{"n_layer": 13, "d_model": 192, "n_experts": 64, "experts_per_token": 3, "d_expert": 96, "d_shared_expert": 192, "activation": "gelu", "moe_layers": [4, 5, 6, 7, 8, 9, 10, 11, 12], "router_score": "sigmoid", "normalize_top_k": true, "routed_scale": 1.5, "balance_loss": 0.00281, "balance_bias": true, "init_std_router": 0.0279, "lr_router": 0.00123, "n_head": 3, "n_kv_head": 3, "head_dim": 64, "vocab_size": 23365, "norm": "rmsnorm", "norm_place": "pre", "norm_eps": 1e-05, "positions": "rope", "rope_base": 10000.0, "rope_fraction": 0.5, "qk_norm": false, "attn_scale": 0.125, "tie_embeddings": false, "parallel_block": false, "init": "uniform", "init_std_qkv": 0.0487, "init_std_o": 0.0, "init_std_up": 0.0487, "init_std_down": 0.0, "optimizer": "soap_variant", "lr": 0.00422, "beta1": 0.95, "beta2": 0.95, "weight_decay": 0.041, "lr_head": 0.00583, "grad_clip": 0.5, "warmup_steps": 200, "schedule": "wsd", "decay_fraction": 0.759, "decay_shape": "pow", "final_lr_fraction": 0.02, "batch_tokens": 65536, "seq_len": 512, "doc_mask": false, "train_tokens": 385500000, "steps": 5883, "dataset": "wikipedia_en"}
Below are experts of layer 6 (counted from 0) of a mixture-of-experts language model. Rows are named up (a neuron's input weights, with its number) and show model dimensions 0-191. Each number is 128 + 24 x the weight over its row's rms, rounded and kept within 0 to 255. Numbers have three digits each.
Before each expert's rows: a language model's description of what the expert responds to; "gets" lists some tokens that make up at least twice as much of what it gets as of all text. This comes from a sample of Wikipedia text that the model never trained on. Tokens count by the router's weight.

# expert 12
Word-ending pieces inside longer words and names, mostly plurals and suffixes such as cast-les, band-le-ader, ve-ins, can-ons, valley-s.
gets: "le", "el", "on", "er", "re", "es"
up2:145098047116109090092071141141139124080106142128090155116126145109132086136147144132110110122139100153115133112139115132133098147092115122107117165105102139139128116098148070137140145080108125148178120113145076132131137127122112121143133105140096144124145093108148132149106117155144202159090092126183111153127103120131112125147139134155108122123149154155126173105113104160138157128114143120122132103175125109161108162113142153143119130127120121117129082119116125138176133124125134137132155098125147107069134146132149094131106130098127133131135093170137129108157201127146098093

# expert 42
Forms of be and have after a subject, such as was, is, were, had, been, and be after "to".
gets: " was", " is", " were", " are", " be", " has"
up2:130087156115092089148128113109175107113134147133120111124130127113117108149126096103140130131111142166116123114161136185128134159138094127141124146160104099146130140128129131084108171118137102099121150111101116129085085153113096136116129142099068124132161072148134092093097123090135161133100180107151130134128124153114090124081105144184105113121114095125156104134116131170146103145114139115131121136081130145146161106127104141160139153134148137129102124094169121092080123164170136134099120101157146134135134155070135158095097127128081133132129120159146135162102131112076127133

# expert 4
Pronouns and referring words as sentence subjects or objects, mostly it and It, also this, there, name, title, what.
gets: " it", " It", " this", " there", " name", " This"
up2:130147121157110143097126159126114120115136090114126126127075096107140117155103098134134122120147128096156097197138123126150125122100144128144164138144159144125125135107111124136156105108127106119140148084174151180118138134153133140143108157136100133099173132128165094140100080127126123127116094125103089108188221109129101117108177141107121125138129117162126142136207110106126141116124129100114149113106110092135136116113128111115148172145130100138114163132140153163145152122155164136152099133142080099136141170177114118127135151155110109157143129110096157115156153148112127112

# expert 60
First token of a new line, mostly the dash starting list items under section headings, plus line-opening words like In, He, See.
gets: "-", "|", " -", "A", "C", "In"
up4:110128152152176135102139097110128151133135146129095138121154120146134133165127148121139166141181164095152112162112113137104136131140152130121116155110137155113097132175116122172134102132116149118110122139161133134101195085105115096149152098128116163124129157109155154122104143123131101111112099124095144105121137170125059160109167110123163151135131126159131098121153156120147184177137128120157098114131134142131097135134145145134116098062164124139081126114151122142140128145139070159135145069138109109128170143110109130157141110132166130159086100086125109110119162096134115145

# expert 37
Numeric tokens such as 1, 2, 4, 62 in tables, scores, dates, platform numbers, formulas and chemical identifiers.
gets: "1", "2", "0", "3", "4", "6"
up0:120142141150136123083114120126110140184107096103138107125121070153107113121108139129130112103186125141110102137096106130164139117155112134180118130155150153142110174133112151110118124147126139091132126139172127115118075090094147134135113130158119133117090129102161085160136126109104135120110157133142093148131124143143123123147127074110137155169167161102152144146108114101131121122080147157141121150133139152089124077112134132154165102151137150155164140127129104120148094152117130166118178110153085134072125150112148150088106157123110122109105117102111121148191112139169108167

# expert 27
First digits of numbers inside tables and statistics, such as vote counts, percentages, league points and coordinates, for example 62, 66, 10 in 100.00%.
gets: " ", "0", "1", "2", "3", "10"
up2:156119184128116150121111138139117132128135081108123116149103124106165115154115059146153134095157186152125165140093140083113127123130102079123158136126112162109128134142120111128130118111073123113126123134133115123115115103151171126144115113132105114150141134142144113102130154100158149093099100126097144106094130145134117153066143090152170086107128170149160085083142146095109140168151152161144156119136138137163155131100142102098161158082131162132097106142114137098156149118103138140121134107136143093102121151132131119115131174134118156137119147132090107123076107147158173111

# expert 35
Number pieces completing years and dates, such as 19-86, 20-25, 1939–40, and day numbers beside month names in dates.
gets: "19", "20", "18", "17", "16", "15"
up2:106128136134092103156100112195137179173117105115121138110119101133111144132121150134140094108118168135114119063144146147103148123111125122106112117101097115140138107115109146129111104095122134128121158143138103119113128147135124087166119186126122152152175106080101108171110116116093107119139155146106085081096126141101130115151091144171111095110117103159105109143155124124059117103134120148151125110086151140111097150131150160076090130135118157118113141148134149090117135120120150151118132089104140152122149085158123116134147155128158103152127116132104150184123092121120099163

# expert 20
Opening parentheses and bare spaces before numbers, such as (6,500 km, from 1924, plus math subscripts and words like same, next, each.
gets: " (", " ", " same", "(", "ec", "_{"
up3:123119110128136147159094112140127130110109146136144140137162140138120103126153166134099103131157096132098158138128156156134068104135105147129118160086155131105110155118099126110132151066130118103145127122151184163137120096094141121153127129146148108104175088100135121103105145127165189099111127134143106132151144121164114108157159107169111174129135119145080126152132156137153122145064100113165126107144145187105129135133142110093101138129136120110097159119161145143104125147157144142179130141126116130134079160140174097117108127097106157134130122138136105165159192130111125142

# expert 14
Single letters and short pieces inside transliterated or non-English names and words, such as Xin-h-ua, Mes-k-waki, Thai bytes, IPA symbols.
gets: "h", "b", "k", "j", "l", "g"
up1:143101089172154103152158136177152129137094122146130137128110139140155130114106103120163116117085138101126100116133191105147127086138142144089141149118145123108092142140135109162108154148095135167142137102150088144140177097125108120128103107152142113100126120123114114155145087152135132079122164142128137126111126122131115181100123125156147078141158161115128094168127132140109114182144105102109111148094139136165125144144112138098106137071147140149084123151122107122093109126152148166129099148159139117123144171123168100142185112117116105159096125137175147126139088095145103112

# expert 36
The, a, an and counting words such as two, several, some, many, mostly after prepositions like of, in, with.
gets: " the", " a", " an", " The", " two", " one"
up3:145106092117080187129125087083102123143105125121098131143125140115108126129164138124140135101130140162136108121140127121157146120087173100141117138125137173086106099149134145127112103125141155114113129125125189116154153109113139122115142134118138127077132090161147113088125119075074139078161109175138126148090160162111137182148129122128115098120093126141120140128144142117125124154158139121132115119138172126119142093185104106159104097119092126110163107154146121103201122122147112145150120105129107150126158147121168111109110108130138153132181119117129082126120149149125181134

# expert 50
Dashes and slashes joining numbers or names, chiefly year ranges like 2010–2012 and 1772-1831, plus hyphenated name pieces and K/D/A stats.
gets: "–", "-", "/", " /", " –", "-S"
up0:112088125149132154108159191161155095100096108133146083169067137095095111096118138120093125146110112153138123089141138136125119135137146126133103170129131136132115141149099096125140191148127122104172134130139103119147113154093165119165149141099135077119130148139139107117160135112125138135097101122125161120111169154168145123112082101104153111109123115115122145127144179159130188141114130143118128125123160120158156100157180096117144170122095145137099088161105139116117124127122114161172115184117127142117159119083161142147130141131137142132127162162117157166132108132134130147

# expert 40
Line-initial list dashes and table pipes after a line break, plus section heading markers like == and ===, in infoboxes and tables.
gets: "|", "-", " |", "\n", "===", "\n\n"
up4:162094126126139121104188120148118126101111132129138106123134169087112146112129130103145136142104142113132110152116124122089146128126093143124117113104094111151140098107116111090126164102139127171114126118139058128101112090106161124139152098148126129125166134124131078110109108145120119085113101105132146087103137107127153194171108108154171093143122093089113112138106100131110134091124145090116115154145079098123084109127152158171139126101114129148133118147142121100124121129137180162089109081099118151098146145160138116142146138117112107128164101133157112110133133072191124116

# expert 18
Opening quote marks before titles, song names and quoted speech, often in track-list tables; also brackets, dis, pro, and minus signs.
gets: " \"", " '", " $", " “", " World", " ["
up0:121116102151165115124111163155131135147108118133173128126078122102116110074149134141111131116096106138112118108082126124110180128121121116093120133124128169137116122160143159132115190128112124131163147111139133093100107103126116142155125090142121120131132149181166128117144110142138154151122116100066152134116169165162081104093126095104170113176155163169117139133119091158130128129179132133117128139181150153153143098126123115087201131128112161130091138092133152106161132118131115143156137132112139107152141099121091171115094107110135152103138125132155126097148110152114140145